Weights of a small mixture-of-experts language model, trained from scratch on English Wikipedia: 52.4M parameters.
Below are experts of layer 5 (counted from 0) of a mixture-of-experts language model. Rows are named router (the router's row for the expert), down (a neuron's output weights, with its number) and show model dimensions 0-111. Each number is 128 + 32 x the weight over its row's rms, rounded and kept within 0 to 255. Numbers have three digits each.
After each expert's rows: "comes before" lists some tokens at least twice as common just after its tokens as in all text. This comes from a sample of Wikipedia text that the model never trained on. Tokens count by the router's weight.

# expert 1
router:129121104160095100111181118125106120130154125109147106075089180098111078129113110164140151144166112121133175139038121149156160138200105109165129154159050109103091166150140120112134133117141133119158125073089141153152156122110047162119125087085172173178103136162134135164146120116122130134074127139131100090134125125080147147105098096087
down0:124185136160112123126159115104188088107095108111118117180077044223126109194131133070135150114069159114087142077148107194131179185122143137104128166115121113158150141117090154137157118141125148102146102117148156135103124167161124119094097132203113123125112165173145127051108072168195107193151100152098094137109098110150138103111124094089
down1:113162141164147077162085211110098097087126075120110125097171160082089139167169088109159124146152137132057116147147122096148074177161137134095169104140169113067135131152183139076119102101100156138134120128128083144113162148141136088099084080126127148115103121083137203147077110107104145142098092131138134105176120105070113131139091120129
down2:133110098142177105195156169092160213092139159121181138139172097116180145177072174113097111103186123144077086172091093115149142170091150187138186145100096161151141166156083177105125131119047142124141099118104147129138103142121162144160129127099135142150101133135186121091060109122140073132152190129132136128065129094103092082155178072111
down3:121112089103159160138222104126114147143205126175094108115092142166140159151052086140072142126196146098144107133150117079131161157099160091106109154185124106149163087158156120189071186111183119178140113119172180133120128078145094152165119152142117087087116128139110122125119103120111142088148144140150068128119094166126116154086112098153
down4:132135134102101142118082119077146126129154128129071091103080081151116141157147162087105152155214145175144058100104142115144108122144144230086181173138102105160179107082206121150105165139103056109149140114075095128135099158154167094147192104142103143053058056164150066122127132108118094143152102139133115162136170098100167132115121187143
down5:090121145143130119175113095153092128120125187133093163078056105074146109161099121116142174122092191147159102123095123105156169105080132091106058142147128082098121112113111121091108089118106125099134139145107149110187142101101189069116114124125197131078126147144151178077072154068099135071117156118119182162185142149087146055174124097114
down6:122138165071114102113112172148097091088143104123099122118056183174133102108094169095105086097100097152058117168112168109178140122113168176136120168099160148129146147122139114123173135091158086157192151169158132163156112175083130143110094133136171146176079182125143125099143160096152103165131126102149164108121162151113121129123099108105
down7:130161145164111109150162086156079080146104204155171120081154130109152101110149073113137140174139163153119108112098133142106102117174115146194175132110082151158155171138144141134137140106102128114164105150136142142148143054123076114140116124109104097175119173107139126117149129157124151159141186140130114125135116087134128098118149117172
down8:142130136121076146107158181130127140127176167103084149179077176116082132126132139116146181182114148078172118151108206116209086100181119076105184139116117116184150106108171082157172129115105072110126154172162124100147186134146135115118155075114112124102179169152102110061123102176097123112096118121094103113131193138075128085100127131115
down9:122153177101118130144108115111110133190073087125182096137107098160140069095152131120099137112159107143148126159135167101132193134148168097111174139063160134145113088142113148116097153098146093083217130126126085223147115116151060132124134186107124079142112136132071128132072109147143080153098120156115146091131169134122178103108159190118
down10:099088084066098110131135092117145133079118086122125138066185126129142152150147169089143165088087104114119116086187163110098162136134104082168122079147197194094101176174133140174127162040145118137149133159145113138116158159143141134166108175107149089119093176219090119127115084115104140158146075097102172143145111096145107153098129097104
down11:105117096121120132145151143135120132170169112116118093157167132170109063083105142104132116144105090128083131163148108094093205171125121156099098143106134193063115118141202132126106079132161112148048122105159116138141123163084155124088130103118138120162091130089131136145118113111124156105141103082154102109152165107132069156110101172214
down12:147123146101149169090123156130182128167090100144150126126126148134062150113086137161223137128158127086130158063140123101147134124158157166133081181114131141147139141131073131121126109093164203088077110183120136153168205103104088130134114105166122126096145115148119140140165141111136147092185104085169087099123108063136136173115173049127
down13:093058119105080131116106073149123180104150117162102101080070130139118161096086084108104100139130084117123111144200160137111142090122166120070134155183115098176146140089103150123188097110163108094063186170102188138096105113160107139162195139139128123106104141110136166161177101173145166101087123114137115128111104135154166081110118098188
comes before: "\n", "==\n", " of", ",", " in", "==\n\n"

# expert 15
router:181082132155135091167139091176115135189104169081140065112104172152088135158121108166166151138183146081144128114086121157140135130096124124147131147134124103103136139121110118130142143118208180136160041126118145162132155138093058170140177120089149095141083114121094098152172174147111127106111083153129088175101135149109083145107116063116
down0:155063164143142135161127146069113141104119068157096165173149163149149139143157092153129077172165169155075102151117094139117194159126123098122152095135089160147145124151113116211137198122090137119054144080125106091132121140167214137104102107138164157143142140129173092114176168172125085168141141096103192109082128095111168119146114019157
down1:109133152159094101145125152100115125066129127125149159130174128088124103162125124126098107120174031155089160102149179138179151063136126138111119126096169047113160142104115130100136103148169156153110082101101186114105078126139120119097174156126158184178143120112186130169117159117164115096142163134178123082135163098135146079113121116113
down2:059110143193166130141195133133139161081133085123187134144086141175113040120127162102105149147097090125139108127169168093129156101152172157108097141163099123165160073088177103090106135166175113162141120164120157152164155139146168166144062159143171104078129117126120145117159120114179103171102137194154132100168127098088107110154106099114
down3:077054081087131093125185145139128118147088127131093137153104104168146076118102144172122168159125160157154123128130186198129098091114106091061127157184067069114105123122131132101180142146100080115184156144175086190163091137156172144133080133152157131179039173142075106083068118149116098065112154144135134078124151106130109092122154069105
down4:187101116113150106104092174137138147119150091176092112114127104231116126159142068160115124144159121160098116110136123131102109152129125134163170080100136104166134202132084108175136042167135100091140059190071124132060067109133124177104142118105100156105108130145154166127132134110142158092092084093126156094066134131102150068160163099145
down5:105106158149161112099147148184149147139224129117116158136116072130154088149153119107138101190117123154157108139091089105108127178130215128111091124141123105166161163163150131125115082123173105135091083056149116105158161148150116124151108177166085113153097078149080122171159155063172117205101082124127124096070123145179147110149108181129
down6:087160154159070107135101169078171123113078089145158083167132138136149080120085157092175145163146144172120114092121116108149131141129150095142166103062109142165069121146130142138160149162081092158096143159091126138078144166135162175126107184118133154118111087156118165142116135131122086086127157082140110177146154181176142088164087123086
down7:187111157170092164147105134119132099180206156104077094113142119091136121108141123149082075198091114129099153103112097126131125136090137154127101164120152108104141161132137112082178145172097111153106172131105111163200138151150121084149151139167116132115095148065110128096091105111147129111092163179155109103106136087123132124138177167158
down8:143137128139181093123150190114090095107104160098195161132151120075138172116168154115123139141105088065094131160128104122112105177140113124109119100151119174145086206088102169151150090129128138051094163134103052137170138116133145098132137103137070150174083185129118104120133130136101118169166194098096062067062160149062171088161126134096
down9:123132126142128092109111153131093127152135144120130141105067118170202121151114176110158096158138108111171216174110084153132065046087142103165149130192128110173125159127141086142103188117093117160117108104225093066076104121189129113167147142191145065156127135116121139206106113161109114133098153144189135164122081150113106129125183083120
down10:164114104119100164116137141123152120139139147142127130142125164120077148123128088108079062118117108122163124122087164136141103113156124172167108122146217144153117097114094138034112109103096118179178183090119146120127131133181166102134156125134180097115108124074130089125116119130157151117112105172105071126147119073116192167167125189126
down11:115150164049092134121141099133148106094125113174154133103149109130126193134173092121137115138099140140094077094077069100088153094105151112120096116109073167136100174146116136083120139142137135107145106143108144123113154130169120072069144113145155194106171111117173158127086167098117148161133144068109172104104110172165144150114158118093
down12:129091088081121103114159187108084169140150144144106129127104119125160127106125119171091100073098185100156122131125125127107125149130081140105166191154167102137157111116129097123140128128138113117097098093093161092148130066135143177165151142112124118134155144107150172113146110115075124138152067093138138187070159135167149138066165222088
down13:117086160106168045085112113073127109137121074131132142098147184160111128094155140109134160172084163158143116121176146171185130161115165068183102130137106168126143053135162098130176110164135168167167096180084090086094165120101117105102156130125101092109149182112163144165128100119135153185068131134121107144131105192107150135074097110109
comes before: " |", ".", "%", "0", " |\n", " by"

# expert 29
router:164025120115110142187103133085075121134127123109113096118085183131134101089113121185156145180109105136108211114100139119136133070132139115172130107161148114129097133143162142086127156092126144101183129096149124126152148121089026143190160073131166120113105098106069112131144182161068119108131134161165133123124166101105118159095097087089
down0:124169129123178156127155173159110137126112095066112145194155124127149122163148127055131123156143144141100099091149097128150139002129093119068086113157095114075153098080119135126147142111183091100191152107138061120155131141136187154120110182139147117172069154136161114084112066138148145143120103069125147128116094112107108121097104132117
down1:159122189122150135140112116108127142144069163137150114128044094125109061156127172096125117129129094142119118110135082104098149191186175102137157103081158128155082154147119103094058177116161131132068094093141107153153120111096167104107088082123128141162144185090146060158155147146128120122141111115123103137061187133100061110131160125106
down2:190119126173163130055079117186097111077113155073110119178116138157147168077130102113150107118191101149152116121156125124151113112151129120113146133127135186133044133110135098124140089161145090085084144149084118188148151159123141107109157178205159083080164162132143136123085118128118143177163111080141090095151081096185116139116129111155
down3:115078133128136155128126118115145135119113116116145076160178124113143158124184159116214095052105140166183170146087159150148095154157154111149172138133149100109152149130139103109148153094186120117150126136056123143099107143137196145196126138181189129122177094122177137108134117115119120095094114140109128085103124115109170131077191163177
down4:128129123113117141159093164102109170088118127105127144113142101079126119110128100172079104114130145110126129131090092080115171081124163066157127111133106119122164140129052164155123136157135086066109142109145132139123108092098190103156170121084145108099111121143134107090163147132084162073078123075162142123103084116127079115121073067163
down5:145123079099073070113108155136158095146162149133087134105086152119162152114154099175142164116188167128162128179147159157120082071126072150138142128179152109138093138126069133148116192096182145130074114193120127157153126103137113131082104133084162110144154132136163166173158200178104114144108131154092137069127165140088139141116101167157
down6:107138182133119110163125126113150150144109170224124181172118075154097133176167178121118100099080097159202167189146160093167165100125134108123120159128124128150039169134125177118097168157136180135128128111105111084104151091147086082150091097171140179114084104132134098035107159121166127147102078128173100140094173099219115130109124143135
down7:113097081097102079112140079143133172174140196108151098083096079154099051118093138119096190118187071144134107143119174150123091188144133161157095096083117085164081137125121139137136118108097117102173110158183156120163114080116162127106135131143100098073108094143162133106117063137080110143147131106148152124150162099088131074108126114142
down8:151124109137154139142116150106108084100102137163144139135118196104106137135158105169091136120133129088121127096121152104176099110121135126093136151144166156176116151122175121156138099078148149067160153108137151107104170177117134105109134118169119116116098173115133085171109122141159185138179129163100114073124152194161145112188123180109
down9:158126169149155179148092123081161184143150145144135105155153129072168144171104113100105183139159107071049148145111096075106158163127090091152151138173141130128115124138137122116131053121071142139159121145100134139110102116085154120193103101148114116111098163148181141070125175112094125117124132059191174163151072140134143120127158122118
down10:152147104118129089140088100132114148107163138131126089131127098127157150107132121073148124108139067088121131172090133109168157100111090136128185167177147163106103078130102162114175127150156146093148153132158096109076128111134139109155170197136079098160100211106113105111138166097105155109105173097120155128184156097146055168127127162083
down11:115187177104203106090125105143130209167123096129162105154137145075158176151090114141134139179142111117097121207079142128214188160083185142150132119112161099099136112069146141167081164140113089148154099111134180129135164083161166151144139128073090052166159143222145065126185117104091153179060149119083178123123134125125086138097139124126
down12:096105211116160096133137144110143208131112150122124147224139138083117124095179121142098162158140103151092114115150101130093027145091099148139184115124126098115065141121124136110199084098120109106103129073113153062048137111135120103078111171149123083121180138136113119099140199140114111157148141179148152108161127087140145140115103134102
down13:122228126174181146123157119134084091120161151190103211103118035134108137151146206173165125108138116166137119113174122088154093090130119134101127177127083121157131199090175097130150171117166164151188128189116109063094139139112106111104102111116099110174113088140117122125106118149159104113101107196137103100140123051141087154125141116134
comes before: " |", " |\n", ":", ".", "–", ";"

# expert 26
router:177098092179116130112127121178068080201174145069170095111149169119089082155121108125141170172197094145094144152072129091110080053094189145146125111117121101074114124142167165121149188128174135092147086130111085188121159141135116137141148161087114123137100154189104062172149128123085140115141098161128141109135144137124142185123050122147
down0:109068176194087151146095116166183158126128075151111157099066109118149089066125171108140178134188196128151144137089121127108148077171097145116210097199131185112108112134126131124095171099112135098110097100168139129137121109130121108160125124148138114134101118057114189124121149160116126145142158053117134079113156153092150130096112112157
down1:173145148093163134177117098148135084111139106117092149083094135111156102091108164175106134141162197159101131163148140166129104103098068109146151147067178145102058145133142197114092105151104171133085113141069115083069135103212124147117130134100120165147153129142152185180107112119164117118106177123131078137171142094110193133082115137080
down2:044142149165131127142128147110166117083147159143095159111116092128139119134164126096180058124140047125078117190165123141129110193149113124090119148146079139183120126098127130119115108160098113133084132103097123130096106182160155117131148075100118151175179150142115136137107121108178078120106076175115170124185118145098074042117139158146
down3:104133084095080142115205124141129165136124156118124159140122089088115106156112135064141154147136091122121123164175143090150100098121121138126168033116119118141114154084089101082119134109101149134140123132115107117117129065137135090142180127163104097164205148119119145089159124128114120124109060136170079077105129106091145111175125105135
down4:203161097093140128183150097153098160090156051134121214130114113119105135099143150120089171117153084120133111133064082102100128129136164129127117121148133147131057157136107160138131158087140125167099168150127095130139154117151158124093112136088098128173113133164142081110099073143099114178125089105155138193220067115123144158175103133131
down5:163130103128078113152142133136100129062129093097113202131166119122115141110132184131165127105178160129168103094072138138166122162105114079151118136103193181135109137151141088109176109105098147081153064080171201106141090174143184133095229128116158181150135108105144164093141116151150097131106139164107126143116142114097142083087104127139
down6:099091096136124200139086111122116151137150163123171119110145181091220155188173079142099150080123139118116140082162087129098120091081118166158092138180109112135080105132162130083132160120100127100102078110197125102115105145136157073233145134205134173099097140160144201170177145142134129168161211075153151096180155081123141149178115097150
down7:101154169107135147096086186138170120138108150181155165089162149123121133160076155112160108079098105132179126120095100095108148148185182177140139085117157195117107149137129117168108068164160148104110100084091170130103122116093137103145088069130120161100153155130125137081130189155090082100147149088078185137109142177110094127037136121140
down8:118131105115148088118091093149103107101127123138169128066133121154132157152154087123102064045150136158077101071156163172129125127168098139093151137146129098171143140102133072111128112103108093134112102065089149151157078152196091116145106178189092117121149099095092166184128140155139139067142172094105111030166128140132161109161094141140
down9:097079130133152108100144110121181145126146157149104097111157145095105123167140121159125115082083112223161139092104070146159138099196116078127133132161157127080085119052131138131113120115114174158141136138145117097126114192128112190132082103119137183098063088101162146177103158147146101087145106122131109170073219083059083161107159129105
down10:076123124087157126144130168174124123140121125092140134111138098161084083112151118134083090102128095127149054134113128109100108179182086173121107025121068135141123123117153150079097116178134092096111132143138142077123133113195126121167104132104129193137118103114106158090099171184156138136094114096095146094160064130116137113118102204110
down11:136169156142129117106097079134110105125168077153139143108153117140138104153187149146096179111136143151091125177118154078133106137118086068092093164108173078187115153120130108152077141169138151122129118146112082125135120180122150124144146096139115108080142127110183169140156088152112147099122140103229134130096137137132164185137093139112
down12:125157075148183122101216135122204141023111142154102118131162180135112089190149130176119115097144096085158141068132179065104107118130123159134147084160099130116057118144110097138138183125143125127118133164113063128150082136161097120082131156089087118125091103149190157166134102103138153150082117107109152146095103135109103069132118138050
down13:218149094074112130117113149144121138104092092072132153131105158123194130182149130133166151077115149124086054134066199094145095110144152134144152126085116140060093164130107090141141112149140084114097113157125148187156134158177159129082119136119110155095142150111109114086152111157217162114107085185081076100159074160158121112142106110100
comes before: " ", " July", " April", " May", " March", " October"

# expert 3
router:154091138129163114122135128118051165135184124119120107123073169130129081149118075139149178155145118136112110117090097108089120136173140097170159116093084122148125109172119120109171174096160112074170114109111171152117215130118112128090165120102151140147066051138097096172181176123111122079150165127135122138144125142114134183138107133092
down0:128116079178123138184091135099115098213171084129121089086161136136105151162149107088166127168152123139131170097168159155183076135075152167162098141132164222167042173104108132086148057089181105158145154110201193079131143185136144142142133136113134110121116095130125093082048104120154165116087089131101121126104152181118017131156155149101
down1:134107130115122073138144126168189162050139215124189154091136153132119156136147142138126170150135115134162094098128142117088139151110107159099114129143147141171142119078105134144120115164161103151073138151137164115098062141158095147111155163127144153105186103092065110121152107142217117120134131079149154156181145141153162050083140069157
down2:201151101039168075152177126130165131142109082136128166125138130083127147122133113110170113166094107129152079181138102086105076117101176096057173133097144101141103148143126135141118126114108126111116053092183120090123142119172146099113085144179133165112134159072121103089147105058158180150122145124157125105098164121101080130097112083132
down3:148140152126222095144196129131101074125106099111127114128142116101155137151130092130145124126120131056107134110177129146053153110138108098133160110139135117150111111150107111115121094126050115144107085115101136159138111153147120196128128081144102154136058100154112109094107138125150129083140151129223102074119108093137125180126045120069
down4:148162146182219146116069145162100117141119067113180134123110168150155147148113072066114174100103074148093146087141094136123133122187123128111102101107064088110165185082150104103142192140106105112116129146091090124139134098142118153120106113142119100133114063161096108120130132123069043128130067119090145161137103109070094121150163128200
down5:146222072123147129147103155171149118131072080112097123070145103104093215139131109156078140134082112108146095200097092101085128114087189142151088141102069107117127111175148181106128169113118135144148104100111103093097119143107095202152125143084156141071123161111092153142091121099184114140104140081162171126113163112217118069111143098108
down6:151095158148122157130071154068114171109057113099134130071099098119077094129089100089135157133121183136137134155084112129130085070131125130102119102107082128098129097109142091144124089136149136090041157111122206125145122106165174148089205150179092145155113089168154116126094124157116153127134094185155115146096103161124114101146135140128
down7:153100135142061096179111093142117153093129074124144091174137168141140131097036176108094160147132116097162154142166083152132141110117178104148153133185150192053123160117087117148148054140109166095090173100163146118129114108165141163069134138116130149048167118107080098136150099112155066180146058152093109164109128181127105147133170127195
down8:152140186164121061134083118112136163127157078103184207168186192125155106164147184144080090142093122138232122080150116096128078156129125120133105141113102160093131084124153144132142160116214146081062166116182151136077157142088157189139105073061095188139099114121118126139109133141075154163081135132155180120114159125131132129166177128147
down9:144122179126125125173162116088152159116081146153117143083103080110118108136106132083115129106102137106066136137161177133118125128149092098153170116059131136173153143097095086099109131128130102121098169112144147144143152140087135087173114149181180193094155107069141159131154180164111085126113106130148132186088133141119148155126042083130
down10:098172176142176119119144184122093162114118131143109123125110129110173143099131163092152085143075106062112089114156124134164160104153072072162100084093109114162123061154116137112154164139099079050131110123151079088103137145148148138166092116163116104149124151152122118114127089121129116075127079140194123170198128159123102100159156118140
down11:131107086088144188166118185136111170132124137169096208154080105116107129109133139160151156119162123062115089117156148123116142164068155109165159207133189153145153140136072177097171183097178155108175105071068078154129116159112088141128077132150138104096166088064098188137094125150123116116124085118086123152123118153198111115102143191145
down12:094074126144076159174116095126105146128180148114142142097210127072125122107137154114112123163145188094075191126127105187149102117090146109156193133088095076117140067070162077193151146123125191115148134117179104155138063147144138133154154100131144153129175162101204149122127144140087105127119166156119186121129103127189086116171058118132
down13:107131176127143137148197123156159135082118117187114090097091187094137129074116120137074153090139124080111136159073120068093113101176156045091102114120138126098139121102078120114182153119185040099095083080165207173112187181126106168081124129139132133117143078116138130125159164065108092106055198149141112079140149176087127107167167109077
comes before: "20", "19", "1", "2", "0", "3"

# expert 4
router:130084111152121085155118127197096083164173149118139084088100254131129108153160088157089165159218095154110093161137087180158137103177105160189106126131101137118080147171159105125171154131165152108148109172143109137140145096143121148119136119110165109111076087148110122181108160178068172106155102150142099138074181122090132132039139063063
down0:110145110165171163136142131142177131119121085155133126096117130155153136154119183039180094138128105077150127115124074105174152135112150181142134100108127084079122082136141190107121154155086132138083137140153166113151110142160199038057173096130205151151128135167115101130151128164108180116097094182149126124119094140133093215139133134129
down1:148100141161157148086101103119132095106140168171148137060144187160124176142129135086088119169111113179140144119127169142112144141129144091159050160102069121133093105099151146143106131161128124116132117100150150173126164151076126161180103074087133101134136130088154169126130120105112181104123144108161066144153137127122111099138086131107
down2:138099097109128106098188177141147131146067101147117138070075121154109103076093137134179099138069097123170104162136132120099123137132180130137100157188117092086111134136115164115136210114131117155098171145118109181175112131161142040131151154132098189113089130166169082150131128156169132188110113095129136094104093037104123146164139072088
down3:137119094123186113137146088205159148113104083121161106140141142126148104073164123095175123127145145112087127104161100107071134104120179103158155142103186131135122140073109136152112128187126120107191116064070146145144109150132114136079171166127158136089083065105154128077156098156112120084118096121073150170150145127092148135135094088110
down4:113112158129167103061112063140140069171110136123136075127159095160116144184148144097145169109132161083124113082161097193140141140100128174128133097187138105193108192185143089092109121109097123133170054112158139158182104166146100027166136118117182109167139093080125174204160134163086166120101121118159204122135107171109147138128152112175
down5:141145130145162110056130139110074170102118151089151089149140088094143119092124137099148126159101160142182152136134112152135118108165143109128180167161106179109159162150144154138089169125151159121184139166149099088153140049140137143107156071138136105142120081102126079110141151146160064150187145109078085154108063083174114116141169198160
down6:163120088124177182096140167184107125156145147095090132157143133135123073077146073188155119157111118086118121171158115095099092171177151066084081072089105148104108142097114148119110189188045140036119161138102105143125141040106115118142125122115187125085139079108123111117127102158128093130086120135045131118164141098145149151139135124160
down7:134150129131117127121101095122128079171104151130095085184148093174024131151150091216148093110109125134145187145065103195149113160143190099136121102115121115148109079144175153109115172105161162172117144148119128114137098119116107118150123097149093168117138134175186170109136089086152105115095095129147147111121130161147096134102092117155
down8:093185178048100200107138089118106098101116115182104111052106079077160142157130125160140098105149163175108202135101105154145171146076115072158136096119134132192119114117171117124122090142167102098074143138124070179150145106113167075115208165217083132126133128119157137150154112123161099101060160118159115092142131127059143198089155127147
down9:201091132196096112117098132131139092092137166057097080088093178159138191190108150094134105132102081151130112151136138105132086074165095151122140107126136154094115110113116128096111110177129065168062148173138104130136059157094178073168095140138072164152081089161202188129156066101121119108060117094147121107149097113099111137098130104150
down10:131108115127178091144147136096173086130144131148158135102151129133161195141072143085113146135141166098119184100092101184150113139103121113095137108116132178171095115104098087104131184074132130143042192128130119152166110125100060168111170073094156123122118139072142131119165134042177094126135108153157149157102149120104153105120071170183
down11:073080155052152092112106128174141102139150162129142057114109087131104174050083131138138140131118203137157155147144117120112136194078122095138156175151090163170081142149125091141119115097087122095132147128120140105147204159107133071161112108129081137146113106138060111132177106149078160176132104148105104088091131103101214124155106083123
down12:097033169114142127111131117065137146125071125176112120100099151155189122108129203095120123112124103119139091156103154127153146138101121092088131121175134120124118102133108130120128173135129158134105092068108109115157064106164162085151128153164158143065109144141115170153101179133129146125170149088105048099113109077093127035153156086143
down13:138162168115053209131126174102167066129125072126181145110091106118157127104143154163121126143136090139098148162138123068150145124122167154099152151199091150148061084111144125199130143137150102159174148100117190183187116067178164127129162128119183142165147148186088109124104139040062108116079144151103142143150155141124124063118092185101
comes before: "19", "20", "1", "2", "0", "3"

# expert 12
router:168094107144177107176143162181116155181165165056170115142125210163147061138094126141101117165175125124083158147062191159104119114120184121142184140111107129144072149068207156111153188125162154097142117084138125127132135099122111134113172102095137148135093126150063103168153128128047120095120118140104091151140140157044113168094086085124
down0:079122110102080137107177183091152071170125154113135154104105172117149146189092143083164184131166133115088106122109124060091137138125131079120122115148166137123159129151111162127144078124115140079121155113120096113085135120131136125119079131124104105112149160095109152146137099119149102162125199150127143138149165122080183118152152092047
down1:167178149088136144136171166173048144101135075114119130092130141074114105104057178121179119174131080105163104174115137151103065123069157102098159162142146160145099083076130144164155149074108117118131192106163149150110139097130099169136087107092149110100165143087132126139101150100142179141133171124122099152136162146106132143089078182127
down2:162100163128167121137096097164151182114082170170113103105116179127138116141154054068143142196155133153132095116072117083107122158123127129144141121153124100070096113103097128097132083143142155113153143024148126092145127084104106160112152099152114165068120096118129074114122064081111106103092101095105139079107119062138157147107082117078
down3:106109100135148147128149089154188056141139072124163151159201058134104135145136114139101146090113120153161116117121130198101091142194140075096118154104027121156129179126169150114052145148129134155082120141155077075159125157110177070101151173156101145152086164136181075105123135153082136135121079160080147129134174173084178056095141093066
down4:127044111128099111139117077143096116104187100113127152137101126107163117142134111169122092155181097075117162176136092079069179106137162128149079141129072145084102142170149128181073078128132105141133129134085138080113126137162143128156152144147149105152169122085080089126147070134105143129146155161135098101155120170119111138178106127105
down5:104112131111195166107093100145141170164100128132148136195103134091154115107141151135100109157112158150134197166127130086143144076154133129146125182079148144141138080189141081148116116140145175163111100166101143147192121146120108133105136188100186159192172130123083105135117102200171104132176171144171166150108131103151171112112116130126
down6:122142092144126124108109116148112154148141161161146089082075130189125158137156114174072134143154133109129138156142073111099163158104134172045155157151136101164082153148106070066176139187133128115137131137145159137158096178108106155132182111085160125118135099172158191116099101140174103171134148118112061126111131126161191128088047181108
down7:147125127073127136145131156075140101090107064104128042122111138089156147161133181110103125134128077182138114168084129143179144139172113112122095102127128140090139127166121125145051133152093081145113123116174128165089097114165135142208132091109120176141099135202104177126138154100158159207127110148106074051138127122115115144126109105108
down8:118089177141143158131146197117117143097139152174100169119096118156136117158108131139179121145118113124141159159055135146133116063107118106165167160113126104120179129173156146159124127206162158157098111156124141106111188162125131110099138115104106160124186141097136121138150064146147169173208132122211141158170109149094146096144140108160
down9:121128149080144129169137100173081132102102124080152097160121136144078134208174129120130175109172128103108091127108109079101091129117136149181198183094111090168154128025082097171178166199070117186127143146035104116082102166157173122118091197135159127158127063155094133169157122141158124129160108124118158090119082155140121162136083035127
down10:140163141158082086120142147119174121080093152157181086078112074176120105093136125135139166173163146120131097122141164119176104162176141075182126126148137125106134086110105118163103102164147169129118167094059116145112117071120106118185177186170101099128112058091070056122089158153126132107103090135118122108173161112126143138170157102226
down11:164173149116061138064146133177098133068111191148104138125103129066115142164118124122042092193132114095136129120141150177150111095113076094162146142170172153103134119166139133100132099147083114159123036120182114083106153126144157075159153122121122106120122148072127113095126104104120158225112168111113138112170157123126107104137073116136
down12:134155116071075159162164126099072107151161156135108120168187123173094123092152107152132108137120107134090138207084075217180125147065139127066095188122139170176132105070127127087177122135125123171153148121114107160083160125143110165192141095168131046133116151143135176121203147175121097198130153078091118129106117098105109085078144090064
down13:143157135118122129075145146173082087121086114119185103117132061123182117142166161107100081088154159138121175116093141171103098087211167108080158165130183148111109090161130119179125108115094165152099132116142122094127137175087121193121119143111091174169101098100158168082125162102082089136121090102090147165091168046132077186077092148154
comes before: " ", " —", " −", " +", " A", " —;"

# expert 13
router:199090106112089158122108154147142093104187117082107095097089201140129107104133164137154125198169129143110156132119128103131170100178120163163106143131163121113147089174127167104145137127144145100152094097110167132137093101096087136128120103115134151119103114170083138159124166132139180121121141162156086151145145176098156137098137134151
down0:111108071115080193130105105085095150131105139068172197136142120075123130112120123141099121136157149149139104121136152129130122120124110069078144117111152161110070116089135101127161149144110150132087129127055147122141191170178103163158172124135147132126124164066102124099130118070139148100084145103121087095163057125113158164166117079164
down1:137137107103172090166061120101118138182075102113122091096081153194130097064078140157113137137123139148151147066115136124032122098109155137119091129134131161082168101162101125097110144189131134159088100080212093144116166165068136103090103090130114158130107135162106084101152070116093127127102136157169126129139111140146099087115068187134
down2:152119160078101060144090117159116099104119124096159113155120124132140137088154106059054123107176106123159141068123104144174123136159098143155125120140169131084129071150139068094159121150101086112133142075100157145101126155170154102117119128148066095088124129126149116166138140122168099128095094076228116160080093147120160127125127106099
down3:139131153149157096133090126137159135197131094182119147146115117115138123099148129150091111196108150104113111115118098145110094111150115109115085137175150054151173139200137098115103123166075112125117125174118127107147136147097070166168112110143073102127206154146137129160078096178080183120159177125150135156145112122131078172100158111092
down4:122150173102159119083136136114118125108145157135159110136123131149183113125138141142130097211131160169146103087072133083120200100125174178108110163153096153149161176119182163114123144159140120134112142086126124173154123132162072192095139102139129134184166104159134181083144104124145143091105137162134084127136090125171158116192126101128
down5:135086121140095075135132135107133156083077179157106138171185103159168120103094065119127132095120175143093143135101152135098130108151126177126150133094158132124096137134073151040096126119123109109134064122188132134109134174121110179128104130168078126163096088078126183117172081148070156157181173154122130124111096092161153099129109151089
down6:109082187123112185105108112149111126140101111114035143160124150084127130174146128060119127152133135105088178123152154130105107080080134108106077124191108090137129088162132108097148141092097190118224159145149138121148117132170119083140159146106092103116090100137119128138091141134058135140150112166175112081135063105102163140149154127146
down7:083125159175121131162076062113150156147102098112081181105057115162095086148126097159125101122174083120155104175147138149110171101109130148112147037114154093190168088120230133162145143125073143091159109105085158136090148065124135114082133099138112120115163134142154151159122142098109136122088143133114114133111094106167107106122137125172
down8:110211091152139133084091100117150124107155109136126132196097115092118108169102169153156111197148081114158116141122155064148144095154080134086049196167088107142124131180149143128131082137136102114135171155157130151104128125103079112169121142099136102153164102132107094064163176095146107124133137153113138060104115142145125133071142143163
down9:074171223168159123113180145139145099134097113155153144132094107126182117087123121123073119098157104144152119136168093136120132141123149127154101112106147151113129160113144130141065130132108121138131080097194098083142172108090147136126090151156161143125117049098054113165105120119150149171118134170148105157146113058154135163102109128077
down10:124147129140138141141108090046134152180104115094083143155108104114124139155113127136123101102135113134126123104147066105139127154206153199129096190139150112104109119148167133055086169135151155129125125126184128120150132126077084132090128150117113166158114109082141139105144233142165073103113183048115129107157091125100113094086125109163
down11:142127071234130136070117189117087080115145152108139095081198123123155112141063185093138126173120113107111124196187134143130079066061080105140138134170142154093135125085132122166075129156101085099082146124057133123114098155139107105094058115070157073133126072121163111108108095132142126123090138076138135166136099112137105136126137123108
down12:136131108186178075140148113125142124134146152133114150179109216127115169123106186128189122115151176095140132117110068092091098119177142089129128120209097138145111132142137105082149159134140158108113175181084174167136093196134106122133128140120130100120121116074133105068148108150076140166105089148106141079107098117159140123153138177160
down13:149138136102131115149105153163149120160154179117165141208097141082122174156105144083135074075137127112092119140162146102114112072141121132160087148153096077099118104179227122156108164150140146074204145124090138131134087132106099162098142165069136160093133149097142150126187102170107111134101125137153179084121170129111107109175154159090
comes before: "==", "The", "===", "In", "=", "-"